Below are experts of layer 3 (counted from 0) of a mixture-of-experts language model. Rows are named router (the router's row for the expert), up (a neuron's input weights, with its number), down (a neuron's output weights, with its number) and show model dimensions 0-127. Each number is 50 + 15 x the weight over its row's rms, rounded and kept within 0 to 99.
Before each expert's rows: "gets" lists some tokens that make up at least twice as much of what it gets as of all text. This comes from a sample of Wikipedia text that the model never trained on. Tokens count by the router's weight.

# expert 0
gets: ".", " ", "1", "2", "9", ".\n\n"
router:45 30 56 54 71 70 56 53 50 40 83 45 60 60 48 26 30 69 49 26 57 39 61 49 63 59 69 48 54 27 31 56 22 52 28 45 59 60 52 48 30 46 65 44 71 53 32 79 64 66 70 34 57 47 50 50 54 54 56 32 28 38 50 60 52 70 43 61 69 24 31 27 42 63 61 40 35 54 60 67 59 33 42 68 42 61 25 66 74 41 31 28 19 42 52 56 58 59 61 51 22 44 43 38 63 19 50 50 51 61 35 57 40 46 42 61 44 31 03 59 28 44 91 51 59 38 65 50
up35:49 28 63 57 34 38 71 21 32 51 17 79 46 09 58 37 31 56 75 45 63 53 53 58 51 30 36 43 43 45 54 22 62 60 53 67 59 70 41 30 52 35 53 41 48 58 50 48 56 37 41 53 57 55 46 86 62 61 56 60 99 56 51 49 66 25 49 61 53 45 45 76 66 48 27 59 58 46 31 63 07 78 72 45 33 38 65 66 53 66 87 70 48 48 60 56 64 48 49 40 48 53 54 62 45 40 55 32 59 36 44 55 27 50 34 35 47 46 35 39 33 40 52 52 53 56 60 37
down35:44 31 41 61 61 54 54 40 68 62 36 33 41 73 76 86 58 60 47 42 45 63 23 59 46 60 50 72 47 67 32 57 86 27 56 35 47 56 39 35 46 58 39 62 47 56 55 49 35 26 48 82 63 21 31 68 52 51 59 41 48 65 18 67 31 47 35 36 48 38 40 40 44 40 35 49 55 74 55 75 43 48 51 39 52 42 56 43 48 62 39 62 57 66 42 28 53 39 31 40 58 64 39 33 36 83 49 58 39 83 69 40 72 60 25 69 23 72 70 65 46 67 37 50 42 20 44 60
up36:50 79 64 57 33 41 60 76 55 54 43 72 67 23 48 31 51 63 58 24 62 39 47 49 45 29 49 56 52 60 55 36 44 63 50 39 53 34 54 37 55 50 59 46 33 57 51 56 57 68 91 37 30 78 60 50 73 36 63 35 41 27 34 31 54 34 27 65 65 38 47 48 64 44 22 50 46 52 28 39 47 37 51 69 40 52 41 45 93 26 21 73 63 66 16 35 33 52 46 51 37 49 56 64 40 21 71 47 20 61 50 45 32 78 29 45 52 43 41 65 40 53 66 49 40 55 63 31
down36:45 50 62 47 60 58 34 49 46 45 65 40 53 65 71 54 48 44 42 51 53 65 48 49 29 28 69 52 44 30 53 29 45 26 51 53 50 43 61 55 72 52 46 54 63 36 40 77 41 39 33 64 60 29 61 21 63 46 52 36 45 36 53 35 33 92 45 50 47 53 43 41 49 41 50 55 76 57 48 64 52 54 66 43 51 64 26 56 61 99 64 42 11 69 55 48 52 55 49 43 52 32 00 41 17 61 57 24 44 91 62 58 43 56 43 31 57 46 49 68 48 44 65 70 79 54 64 67
up37:58 50 51 48 75 46 40 52 60 39 42 40 52 41 55 55 78 33 46 60 57 38 43 40 67 25 51 50 57 50 29 17 59 92 25 49 49 66 44 36 52 37 49 55 71 61 32 56 29 49 78 58 37 42 65 45 26 94 44 64 67 27 53 58 54 39 06 45 37 65 37 53 41 34 52 39 30 40 56 59 42 37 57 51 37 51 59 48 65 60 71 47 27 44 24 69 57 37 42 58 79 39 59 67 52 41 64 38 57 73 50 72 59 66 30 62 66 50 54 78 13 35 44 56 41 68 37 55
down37:39 59 61 31 49 56 45 66 50 43 62 66 73 33 25 61 60 78 32 39 26 64 30 37 69 49 49 66 79 44 43 55 54 74 49 55 63 29 64 58 45 68 39 48 29 55 53 46 54 29 41 43 84 54 24 43 39 67 66 40 39 39 42 49 41 53 82 36 53 65 32 59 19 46 56 50 48 51 61 33 38 32 44 29 70 27 74 47 16 51 58 50 67 58 55 40 28 63 55 69 20 33 70 30 60 68 60 53 57 47 46 76 52 39 58 81 68 40 65 52 39 44 35 45 71 34 41 25
up38:56 61 36 53 68 57 47 54 36 30 53 41 50 37 57 36 34 32 72 48 46 50 64 82 60 55 56 39 34 30 50 56 75 26 08 48 20 65 41 43 20 37 60 45 50 53 26 60 63 36 92 35 25 51 60 57 23 47 32 82 55 69 38 76 37 62 41 50 42 69 40 25 68 33 58 51 45 63 52 20 73 56 58 45 56 65 59 67 46 66 42 30 70 40 62 44 39 38 54 25 45 50 52 75 52 47 50 62 35 66 52 53 38 69 66 52 57 25 47 64 50 40 73 43 55 43 33 61
down38:59 57 42 67 55 65 77 32 54 35 60 49 63 36 61 51 44 40 46 52 38 32 59 46 51 72 45 41 63 31 24 67 53 60 52 45 61 56 35 34 28 56 59 61 21 68 30 47 62 69 57 33 23 38 53 48 29 53 70 73 32 67 74 66 67 75 43 18 42 31 60 67 69 77 52 74 31 43 36 39 57 59 72 37 51 57 35 41 73 43 28 40 39 41 26 66 52 36 70 58 61 64 54 44 62 51 45 31 41 48 59 25 66 43 41 80 63 29 81 58 42 38 20 45 52 53 21 54
up39:78 49 71 43 43 22 63 76 34 70 27 41 40 41 53 95 57 38 32 24 51 22 33 58 62 36 63 00 73 68 68 40 43 30 44 56 61 46 63 44 63 69 42 46 40 40 36 59 57 38 51 59 29 65 54 42 61 67 76 65 55 38 57 48 65 35 55 57 36 70 36 49 60 39 39 54 49 64 52 66 41 70 46 69 40 40 73 61 29 45 55 40 65 23 40 36 62 67 62 38 36 24 79 49 56 59 38 43 32 35 59 33 48 67 58 38 56 67 59 50 49 77 55 44 54 41 47 47
down39:72 30 53 33 56 45 65 58 20 56 39 60 46 51 50 34 64 47 59 39 35 47 45 62 66 56 40 62 76 29 20 71 67 33 36 50 31 42 38 58 69 54 57 53 66 61 63 48 58 36 42 47 60 54 72 18 44 76 86 50 43 63 38 30 61 39 27 51 50 37 43 50 62 39 32 25 55 76 63 39 36 65 31 39 59 61 55 61 76 39 54 47 39 52 34 64 39 66 62 20 50 20 65 66 37 64 67 50 54 44 65 42 52 66 30 73 45 66 77 31 79 44 14 59 50 45 31 57
up40:35 31 55 41 43 49 49 30 48 19 31 52 59 30 55 22 25 37 62 55 77 38 48 60 35 38 61 72 50 50 53 38 65 57 62 33 61 46 46 50 57 56 42 43 45 75 45 57 65 61 72 75 51 64 67 47 66 61 52 46 43 61 46 63 30 57 52 51 63 44 35 38 39 34 20 48 45 38 36 02 62 40 56 47 41 49 54 35 35 61 27 34 85 61 22 70 34 57 42 67 62 69 91 49 50 45 48 53 80 71 48 55 46 57 58 31 84 72 45 60 55 33 70 65 37 49 27 37
down40:50 52 27 37 47 42 39 58 63 32 46 50 71 37 85 45 47 42 62 56 57 37 60 57 66 26 47 40 66 60 64 56 42 67 75 40 80 60 38 27 36 49 50 45 33 45 46 76 46 58 25 54 20 54 50 47 26 51 42 42 53 41 22 69 57 74 66 46 55 60 85 56 51 66 45 62 72 30 73 00 64 41 55 44 41 41 35 40 10 39 29 46 63 51 35 47 51 35 64 44 68 49 60 55 50 44 60 56 54 50 29 37 50 42 31 46 77 56 25 80 34 72 50 36 67 52 56 52
up41:48 28 56 61 60 66 49 37 39 65 49 47 17 64 57 39 36 47 68 44 48 34 57 31 46 54 48 43 36 82 43 30 63 19 44 75 31 48 82 22 62 33 74 39 41 69 18 30 42 40 86 40 53 40 68 44 25 67 28 54 55 36 42 59 48 38 47 50 26 41 40 47 51 51 58 52 60 59 67 70 56 48 59 75 33 41 49 24 57 65 40 62 30 45 58 68 39 60 57 47 61 43 46 52 22 46 33 77 29 78 68 78 59 69 44 69 51 51 40 48 43 30 41 66 61 29 52 38
down41:24 33 57 60 40 62 50 60 55 38 45 69 50 45 65 67 46 55 70 47 43 56 24 39 40 48 27 42 39 76 47 53 62 65 47 46 33 33 40 72 62 65 51 56 51 44 63 34 35 55 34 44 24 39 76 33 31 44 48 72 71 74 64 70 42 62 42 73 42 68 54 40 22 48 73 34 71 08 81 65 55 49 47 50 73 42 64 57 00 57 55 82 48 61 28 58 58 45 47 58 56 39 53 55 25 43 42 62 46 48 30 42 40 45 72 54 43 61 39 63 30 57 57 33 57 52 32 50
up42:67 38 54 51 51 55 41 43 32 57 40 41 35 67 39 49 55 52 72 37 47 45 44 77 47 29 54 31 28 36 49 64 25 37 41 56 70 47 80 62 57 81 50 65 39 47 34 55 53 39 18 94 37 43 45 40 46 57 51 58 61 73 58 56 32 17 12 54 57 63 33 58 73 25 46 37 56 31 29 59 56 46 62 68 18 29 68 36 37 42 65 24 43 69 42 56 46 67 41 30 28 40 70 38 58 64 50 49 35 53 66 58 58 55 69 65 38 63 60 56 64 63 28 79 46 52 50 59
down42:50 66 24 40 41 59 42 52 51 50 29 71 61 53 61 33 61 62 62 50 35 74 55 71 76 29 62 27 54 54 53 53 44 55 32 46 53 53 55 74 53 67 45 56 69 42 54 43 68 40 27 57 61 17 66 51 52 37 32 49 57 38 56 73 59 42 68 73 54 60 39 55 51 47 05 41 75 17 54 54 50 47 48 68 18 48 45 28 28 60 38 24 33 84 55 34 45 15 56 40 63 69 53 25 42 53 78 42 46 52 63 38 68 41 64 35 34 62 58 68 49 61 36 55 55 79 54 36
up43:67 22 39 66 62 27 46 61 59 44 56 62 55 69 45 63 55 40 35 81 55 42 63 74 21 61 59 64 53 59 61 38 46 39 60 31 47 46 67 63 33 59 44 62 27 74 49 54 29 49 70 25 29 38 33 35 39 61 25 42 49 58 53 58 44 41 54 58 30 79 34 60 31 52 29 44 62 66 38 79 45 53 82 73 62 68 62 22 45 41 55 42 59 31 31 43 59 57 30 45 41 62 58 47 59 08 63 71 35 34 71 60 11 54 60 47 30 61 33 44 59 37 48 55 41 67 36 47
down43:49 42 61 63 69 43 18 48 42 37 70 73 44 48 54 51 74 59 49 76 19 78 55 55 35 40 66 28 63 57 61 60 31 48 55 43 54 50 77 40 29 58 24 21 44 41 76 59 27 37 51 35 60 53 82 60 45 54 40 19 41 71 53 57 26 82 61 31 52 40 60 47 56 54 69 33 33 45 48 54 54 75 41 44 68 41 48 38 55 51 53 59 35 30 44 48 43 53 29 37 53 47 49 36 71 56 45 71 11 36 78 65 68 28 42 62 64 65 34 61 62 69 57 34 44 56 64 33
up44:47 29 56 41 52 48 20 41 52 60 28 49 57 54 47 57 40 68 64 75 36 62 29 63 72 37 61 47 43 54 78 38 79 19 28 66 47 57 75 05 46 63 58 37 67 26 34 60 47 38 65 21 51 56 48 66 29 64 60 62 57 64 67 73 52 53 43 46 36 58 37 67 53 46 40 29 48 46 68 59 66 39 78 61 53 20 52 66 42 33 53 50 42 31 56 45 42 34 66 40 52 47 41 58 68 52 39 49 36 75 59 57 37 57 62 76 78 56 24 69 23 33 25 58 54 48 31 51
down44:35 64 56 45 24 42 64 27 63 42 55 42 68 29 73 32 67 62 45 52 50 40 76 36 60 50 47 66 68 56 41 73 51 31 14 31 49 48 81 56 50 45 67 41 47 54 28 53 48 32 47 50 65 37 65 69 40 69 78 52 68 54 49 45 45 62 54 52 24 56 57 45 16 37 43 76 38 48 79 58 52 50 44 52 11 43 14 70 22 35 66 51 56 77 50 34 67 38 64 47 78 56 40 59 38 46 43 49 46 61 53 34 64 48 34 68 46 64 23 43 31 57 24 52 42 47 60 66
up45:78 39 60 48 49 32 68 57 64 42 63 38 56 28 72 58 48 55 58 54 44 52 59 32 41 53 62 62 39 40 67 50 46 27 86 52 62 47 49 56 47 53 49 66 18 61 57 51 40 71 66 58 43 64 63 41 33 13 55 32 48 45 32 49 58 50 64 56 39 48 25 66 61 31 59 41 51 76 51 59 41 40 99 37 32 40 30 62 48 34 60 54 34 29 45 65 47 33 67 21 57 62 65 51 68 71 63 69 37 39 41 43 31 54 08 68 69 37 67 79 41 32 61 51 29 37 52 33
down45:74 60 47 35 26 57 37 64 34 69 57 71 58 60 27 56 70 31 68 61 19 68 61 88 84 30 33 64 64 52 44 32 51 51 47 55 30 42 37 36 28 38 71 62 41 55 70 54 56 40 52 39 38 74 53 36 20 47 26 45 67 43 56 42 58 54 62 57 07 36 46 50 58 35 32 65 54 57 54 31 46 45 30 38 54 37 59 37 34 69 62 52 82 49 59 65 17 38 55 85 58 42 56 57 52 35 55 43 54 57 51 54 41 61 43 27 51 52 51 73 31 74 52 48 33 58 61 38
up46:74 69 41 60 73 38 67 49 41 38 49 42 51 52 54 53 50 71 27 45 31 61 48 60 37 40 62 38 80 62 55 47 63 32 37 38 71 47 37 50 34 49 30 85 73 79 46 43 40 63 28 22 48 68 74 44 62 49 43 37 36 66 44 52 61 64 43 56 34 50 33 56 57 69 41 64 35 53 20 27 43 52 83 51 76 38 61 20 35 37 73 48 70 20 27 69 44 61 41 47 40 67 42 27 53 26 33 53 33 51 51 51 51 62 35 59 55 72 50 40 29 58 65 37 31 61 74 68
down46:38 66 45 41 72 41 34 50 57 48 46 47 56 40 75 64 66 51 66 61 22 72 47 53 49 38 66 57 68 76 56 63 81 54 56 39 49 24 40 26 64 26 38 80 37 43 58 23 55 46 35 59 57 67 69 37 58 44 57 48 64 36 54 49 69 24 45 37 38 51 79 46 48 40 60 37 52 40 23 40 51 38 24 59 47 37 22 37 64 66 47 91 63 38 65 69 58 62 34 50 44 51 19 31 40 75 43 51 56 50 51 38 56 51 79 51 35 78 56 24 51 30 41 58 62 22 36 33
up47:61 42 59 55 48 63 47 65 28 41 54 48 50 26 33 29 48 70 27 32 48 33 58 36 71 62 96 39 52 41 52 44 38 40 44 60 38 29 61 53 26 37 66 70 64 18 45 41 52 53 64 37 54 48 16 48 44 45 38 66 81 56 52 73 49 57 45 81 23 53 50 45 75 48 47 53 58 35 51 55 16 49 59 54 49 80 81 67 60 62 59 57 42 46 49 52 91 35 55 39 47 39 37 67 15 44 54 53 41 56 61 45 54 59 37 70 77 45 22 50 71 35 53 60 49 62 38 47
down47:40 71 42 58 56 49 23 70 43 57 45 36 49 41 69 38 38 42 41 20 39 51 94 48 32 57 47 26 50 38 42 57 70 58 57 49 40 72 69 45 22 57 50 37 41 63 53 42 27 40 42 93 61 31 34 41 57 52 43 69 64 65 51 56 26 68 41 48 40 39 86 59 54 51 44 68 44 74 83 41 55 15 68 47 36 45 46 48 51 52 42 75 61 51 42 12 70 52 50 46 62 36 48 50 77 55 63 57 44 54 49 43 62 33 69 46 44 18 48 39 59 71 23 46 59 46 60 68
up48:56 64 58 47 43 16 26 57 25 24 60 17 50 22 56 29 51 70 50 59 71 74 53 08 66 70 64 33 49 46 52 57 40 55 72 61 36 59 62 52 65 48 63 46 70 62 26 75 47 18 32 34 21 64 64 55 62 95 44 46 37 57 46 62 41 57 61 45 78 69 31 60 52 69 56 47 49 43 66 54 44 37 44 62 48 59 50 50 67 56 10 60 61 54 52 64 35 42 38 42 56 52 40 33 62 58 53 47 41 30 52 37 35 45 62 75 53 63 56 66 58 53 49 58 38 46 41 26
down48:30 56 61 65 45 45 65 69 26 39 41 63 49 58 57 35 45 52 57 29 56 58 59 61 39 40 48 45 51 85 37 25 63 58 81 50 15 43 50 47 38 58 70 50 57 56 58 55 33 47 28 67 68 36 64 34 53 34 46 30 44 81 53 63 58 35 58 36 43 61 50 39 51 67 76 55 75 52 31 59 57 49 45 66 67 54 67 81 17 61 37 65 35 30 51 54 39 52 49 47 70 44 66 28 43 26 58 57 13 40 10 32 37 82 47 29 64 68 37 43 61 37 31 42 57 54 68 50
up49:35 43 24 63 62 70 40 41 59 27 29 43 45 36 67 63 79 61 35 77 65 48 48 47 38 60 61 68 66 53 46 58 63 58 74 48 52 44 34 43 29 48 59 67 30 67 52 69 66 27 19 46 37 65 73 40 56 36 46 28 47 32 52 53 66 49 49 51 77 42 34 54 51 41 32 50 44 58 62 63 54 30 51 66 30 23 40 18 71 41 37 64 57 82 42 56 44 67 32 54 42 44 55 58 54 67 50 22 41 18 54 73 55 71 30 83 66 48 38 62 71 47 71 53 44 33 36 24
down49:31 28 49 48 33 66 35 70 41 46 60 82 70 43 31 53 40 53 26 45 69 41 67 33 51 69 75 44 63 24 44 39 42 46 51 44 19 40 54 40 49 45 75 59 59 19 70 59 59 60 37 48 68 51 43 75 21 68 49 64 18 37 38 57 62 29 61 61 45 64 82 35 38 35 45 54 46 48 57 77 43 47 44 42 32 57 43 79 67 57 55 44 57 61 65 75 43 67 73 64 27 25 41 55 55 48 78 54 34 65 70 26 54 52 51 37 26 40 39 56 41 47 67 60 56 27 45 69
up50:75 30 64 65 74 33 47 62 51 73 57 45 46 25 34 56 62 64 53 70 57 34 53 35 50 46 62 41 52 70 53 27 53 69 59 29 42 45 35 34 79 68 35 45 50 54 27 70 49 72 77 55 53 43 28 29 31 49 30 47 39 61 29 05 36 23 46 58 49 48 44 76 33 62 26 55 53 18 47 59 39 53 61 70 47 59 55 58 75 00 65 39 56 56 41 61 56 40 58 34 54 64 45 42 70 56 39 48 53 36 53 51 64 54 42 61 92 48 38 51 39 42 45 36 46 60 37 49
down50:30 40 62 55 56 22 47 75 56 60 50 55 47 21 47 60 52 22 50 61 41 48 71 45 61 27 49 39 43 28 47 62 26 65 38 32 52 70 31 73 55 29 58 44 20 34 37 48 50 86 46 46 48 45 41 66 33 76 46 47 34 69 54 58 64 71 61 38 48 46 43 69 58 39 44 63 64 24 59 25 61 49 35 58 62 60 33 26 76 50 54 54 20 57 20 58 67 63 20 69 70 50 38 48 56 52 74 62 32 60 23 59 45 39 53 55 60 73 43 63 47 73 26 75 60 47 65 56
up51:49 36 54 41 43 47 32 49 43 52 35 41 46 52 73 40 45 55 70 26 41 52 80 48 88 48 60 85 71 64 47 52 63 41 34 45 82 41 53 08 38 56 57 56 33 62 39 43 48 51 53 31 60 36 67 78 46 52 40 54 51 17 57 32 46 55 52 66 39 49 41 44 41 88 32 46 26 38 54 55 44 71 66 36 62 53 55 69 59 40 43 29 39 70 69 61 52 39 38 50 66 58 50 58 68 64 49 36 49 46 57 71 51 58 43 27 19 51 35 51 28 59 46 74 52 43 61 00
down51:61 64 54 40 56 26 40 47 31 49 62 45 53 78 65 62 48 37 60 59 67 89 69 43 43 40 26 38 52 80 36 45 58 27 63 58 66 58 40 58 33 59 15 42 35 62 51 17 27 45 47 30 66 40 51 24 53 57 74 50 72 70 42 33 43 80 43 68 40 70 46 53 61 54 48 60 35 65 48 60 41 80 66 58 83 36 43 30 32 37 57 41 54 63 53 50 30 61 63 48 44 44 57 59 48 52 48 54 35 36 54 43 49 72 39 45 17 73 49 71 41 40 14 43 37 36 66 31
up52:49 49 13 68 47 43 53 62 52 43 38 40 22 23 40 73 47 41 57 45 40 60 48 81 42 57 68 48 44 60 56 50 53 34 70 55 40 75 49 47 47 58 38 67 42 69 44 61 64 42 35 49 52 49 22 74 43 46 55 24 61 62 49 58 34 43 64 83 56 54 32 58 34 31 31 56 45 58 10 56 31 71 66 66 43 66 37 59 62 31 50 17 76 61 52 49 75 54 36 41 71 44 73 51 48 74 77 51 36 40 47 39 26 35 59 37 61 83 51 55 51 57 53 77 43 36 35 22
down52:30 62 70 69 49 37 29 62 39 78 71 36 30 61 60 54 34 60 57 79 48 55 63 40 68 31 33 31 32 59 57 47 65 66 15 66 57 44 57 65 44 25 22 32 34 81 69 27 32 61 43 43 51 58 57 33 51 38 58 34 70 88 67 85 55 44 49 81 59 77 45 48 58 59 29 19 30 48 48 42 47 68 50 45 64 46 36 39 53 40 37 64 52 49 37 49 50 46 51 58 55 12 59 36 55 38 31 59 38 75 59 57 28 39 52 53 55 43 65 41 41 58 46 47 40 64 43 50
up53:53 37 17 42 38 60 51 52 36 53 69 79 48 46 68 39 30 51 37 66 52 31 58 55 36 31 69 65 38 34 92 82 46 60 36 74 25 60 62 44 54 40 56 53 70 61 57 41 48 55 73 41 58 47 43 63 59 52 53 55 58 46 51 59 61 56 29 63 50 53 28 73 41 55 32 62 39 32 65 48 55 30 53 79 47 57 48 45 48 25 19 49 75 54 42 44 96 45 47 67 53 28 56 72 28 30 55 64 79 13 42 70 62 50 35 63 32 42 47 53 55 32 56 42 32 43 51 56
down53:56 40 51 38 37 48 59 53 39 48 52 57 33 63 38 51 58 55 40 51 61 50 71 31 43 43 16 56 62 83 43 58 66 59 43 28 35 72 37 37 90 64 38 32 61 29 89 51 48 49 50 79 45 47 48 30 49 53 58 54 32 58 42 17 44 24 68 80 38 49 41 40 69 65 51 87 54 74 59 67 55 74 45 53 68 33 36 53 55 22 57 40 38 66 33 53 73 47 52 54 36 52 53 41 28 54 68 47 75 57 51 65 61 42 33 53 39 64 46 34 38 26 55 43 14 29 46 39
up54:45 29 60 54 42 57 63 31 33 32 47 35 64 45 65 49 39 70 67 35 66 38 43 29 55 63 64 46 35 44 53 51 63 67 38 68 15 58 12 73 36 48 54 29 38 44 22 62 58 45 57 52 22 69 20 41 89 60 53 56 53 78 51 61 48 67 39 69 46 45 52 48 47 44 52 50 33 43 61 58 45 91 56 56 70 59 61 45 22 55 63 49 21 32 39 54 50 58 39 55 16 48 57 63 50 42 35 20 59 54 43 53 15 57 32 60 44 71 42 67 64 57 75 55 31 47 48 57
down54:08 43 64 53 46 41 42 43 41 73 53 40 65 34 69 60 64 60 55 36 41 47 57 25 29 46 49 37 62 44 49 56 34 71 46 47 56 36 50 55 43 54 27 41 36 33 37 70 54 29 62 44 64 34 29 24 55 60 72 51 52 33 57 67 89 78 59 50 52 55 79 34 50 37 55 41 62 54 62 59 55 57 37 33 55 48 45 81 51 50 54 59 55 51 54 62 62 54 18 51 33 45 46 68 49 68 48 37 73 59 73 53 30 54 60 40 38 29 40 72 03 43 87 69 19 36 51 62
up55:49 27 77 67 76 75 58 54 58 35 74 53 54 45 68 53 76 53 79 50 52 51 28 45 31 49 53 31 70 77 45 36 62 40 38 53 77 44 65 52 69 55 54 46 50 56 29 54 61 40 58 65 62 49 59 29 33 54 50 45 40 52 32 42 36 55 47 48 57 39 33 53 42 55 52 20 50 55 43 67 53 22 19 56 26 55 51 65 69 24 42 54 79 58 59 58 35 80 52 47 41 85 24 39 82 63 54 37 31 52 61 45 39 69 43 55 28 41 31 49 11 35 61 53 32 72 47 44
down55:57 34 25 61 47 63 32 48 49 40 43 50 53 63 36 61 48 52 21 32 63 82 75 66 73 53 48 67 52 30 43 22 70 61 68 57 63 49 43 61 47 40 54 59 25 69 57 45 71 77 33 40 43 58 59 56 69 38 17 40 39 51 49 48 57 56 37 71 58 65 39 43 34 51 27 23 37 61 30 55 60 33 51 51 64 34 25 44 40 88 40 23 54 54 57 54 16 51 30 71 69 27 49 66 55 57 80 47 33 40 61 29 71 44 49 43 38 50 51 77 61 65 65 52 61 52 28 61
up56:81 50 25 37 51 59 36 23 53 31 70 70 48 48 31 64 72 48 47 59 58 73 41 34 72 73 61 47 94 59 62 41 51 48 57 28 59 45 46 49 25 39 75 32 60 56 37 60 43 66 56 45 24 36 24 28 14 34 25 43 46 55 37 29 61 56 57 52 54 43 31 55 41 43 38 20 40 67 43 46 41 46 74 49 47 72 39 71 50 53 36 58 64 58 50 40 38 58 76 57 81 55 35 54 56 54 53 44 53 35 48 65 46 50 66 74 66 59 57 78 64 42 40 65 38 62 36 22
down56:27 52 60 43 45 30 12 59 46 42 42 90 15 54 69 60 63 55 68 41 48 40 28 51 75 34 32 41 71 67 28 48 57 25 29 51 51 26 44 75 44 42 53 51 61 25 71 56 64 48 33 51 32 55 60 50 36 43 41 52 53 66 58 36 48 38 67 62 40 60 48 53 40 53 59 74 83 37 48 54 54 47 54 40 49 68 41 48 38 62 70 52 49 59 16 65 19 20 50 79 51 34 70 60 65 57 72 59 52 63 12 56 61 54 57 60 61 55 27 72 50 44 55 51 28 47 45 46
up57:60 64 62 70 26 31 52 73 50 30 33 46 46 44 47 55 36 54 77 56 60 57 75 51 79 35 66 58 71 44 44 65 41 66 64 29 50 33 67 50 47 50 56 47 36 82 41 39 68 36 52 31 34 54 64 54 54 30 44 17 70 29 44 60 55 20 46 69 47 55 49 81 60 58 17 79 34 38 46 57 42 46 66 59 44 59 43 48 50 64 70 52 30 74 25 35 65 43 64 41 60 80 58 77 19 36 41 47 42 31 57 47 30 69 50 35 56 40 67 39 29 54 56 55 31 45 42 30
down57:17 72 41 62 41 55 38 14 37 29 49 75 63 41 51 46 66 55 56 53 73 52 56 54 44 27 47 64 48 54 48 69 55 51 68 44 73 24 36 37 59 11 50 32 51 53 59 24 74 36 63 29 64 56 22 70 45 59 64 57 68 43 38 64 58 17 36 56 36 54 47 26 55 41 49 45 50 51 33 36 38 47 55 48 23 45 30 35 63 46 73 58 31 29 61 33 36 24 38 65 55 55 43 50 52 53 45 44 69 63 74 47 57 53 39 79 56 67 62 60 65 79 74 53 59 55 84 51
up58:75 53 46 52 43 23 44 45 41 38 19 41 58 39 79 55 73 59 63 39 64 21 42 59 71 75 62 69 19 36 35 40 51 63 33 61 53 68 44 69 37 43 61 50 71 24 37 41 69 41 43 85 56 41 19 52 79 53 50 50 58 83 63 68 41 59 32 52 44 55 35 58 70 42 70 41 47 25 60 30 44 42 39 37 54 52 42 42 42 47 33 52 71 29 42 41 26 58 28 41 44 77 50 41 67 69 36 60 43 65 69 45 22 42 44 44 71 43 56 61 40 60 54 64 40 58 46 81
down58:43 52 50 39 24 47 63 36 75 24 42 54 27 21 80 49 52 42 53 52 37 52 54 66 51 51 28 81 46 69 65 64 31 51 50 40 38 66 48 29 48 30 65 37 55 56 53 27 30 52 44 44 49 94 50 33 73 52 57 29 31 57 46 46 42 62 63 37 41 87 55 40 69 36 53 37 77 58 28 39 44 49 49 51 40 72 71 66 38 55 42 41 59 43 69 33 24 57 43 47 50 65 63 91 60 55 67 74 48 32 57 64 65 42 69 15 52 33 36 45 49 39 55 43 30 53 59 52
up59:43 60 82 29 44 81 72 80 52 37 55 53 58 43 23 46 35 49 74 64 62 47 46 24 60 57 47 42 63 64 28 51 37 60 35 49 69 58 76 55 62 35 44 38 38 64 43 68 52 72 71 56 68 46 64 41 46 38 66 24 64 14 44 57 35 46 31 49 57 33 32 77 39 58 48 38 19 51 53 20 48 57 43 38 35 35 61 44 70 41 47 24 30 54 36 71 24 43 37 39 59 70 72 32 50 38 44 63 60 59 65 44 50 54 34 78 50 49 41 79 44 56 53 77 43 46 71 36
down59:52 70 49 50 64 26 50 57 13 64 64 42 68 51 44 70 66 39 46 80 50 74 58 34 46 56 44 28 51 59 45 80 39 20 40 40 53 69 84 38 53 49 66 56 39 25 78 51 54 49 55 34 59 48 36 56 48 20 50 37 62 53 41 47 46 45 50 81 33 58 52 35 43 47 58 32 57 76 54 28 43 53 52 12 66 71 44 26 23 56 53 40 65 26 78 33 26 53 69 50 37 36 33 42 28 42 48 56 47 55 59 62 53 54 48 71 54 62 52 75 80 56 24 49 62 52 45 39
up60:54 39 51 40 43 75 50 64 73 31 57 60 43 36 42 58 76 59 67 56 67 40 40 53 65 31 47 38 38 27 27 55 61 64 34 42 33 23 55 58 51 65 56 73 59 53 32 65 35 40 63 45 34 13 64 55 70 72 42 65 15 60 49 54 18 44 47 49 46 65 37 47 26 69 53 40 28 50 66 59 63 29 52 54 75 62 43 49 40 49 66 60 51 22 49 74 69 55 65 79 57 72 61 62 85 42 46 41 64 60 51 37 22 34 50 50 50 43 34 49 59 82 57 55 22 63 58 71
down60:80 69 64 01 58 34 58 57 53 43 35 37 23 64 52 55 43 38 51 66 48 56 36 62 53 55 36 40 56 59 43 47 56 45 57 46 46 58 43 39 54 54 56 66 57 68 33 66 27 37 63 57 17 47 56 79 36 43 55 35 53 33 43 72 15 37 61 46 63 47 55 43 55 58 44 34 21 47 50 45 55 70 22 40 47 57 42 40 34 58 74 16 63 34 72 62 60 55 52 44 49 78 52 61 49 40 41 64 58 62 49 34 86 28 40 65 48 33 88 59 73 64 67 33 59 23 37 54
up61:73 33 36 54 45 51 48 57 32 49 34 69 36 54 82 74 67 51 57 47 50 34 42 45 73 54 69 52 38 51 71 64 87 45 53 48 43 66 56 63 61 32 53 46 36 53 26 25 40 13 58 53 43 43 43 31 40 40 37 46 77 52 14 48 45 41 42 62 42 59 10 56 75 46 35 45 55 48 34 31 38 37 55 58 41 35 35 65 30 36 56 52 62 42 54 53 70 46 71 36 48 49 44 71 52 33 46 57 59 36 74 70 41 66 36 47 56 72 49 75 20 43 52 86 26 57 22 39
down61:49 74 47 55 58 57 51 19 56 61 42 56 47 92 34 32 29 33 57 67 83 38 60 55 66 35 51 57 51 44 41 06 33 73 30 54 47 44 60 53 47 48 56 63 54 22 73 63 69 61 54 77 53 24 42 56 51 18 22 26 64 40 44 57 49 69 38 42 36 62 67 48 73 25 38 36 27 79 32 44 74 38 56 59 64 62 65 41 52 46 55 28 37 44 50 47 47 74 48 51 53 48 44 33 51 49 64 50 59 64 54 78 51 35 66 51 41 56 51 20 77 41 61 36 41 58 44 51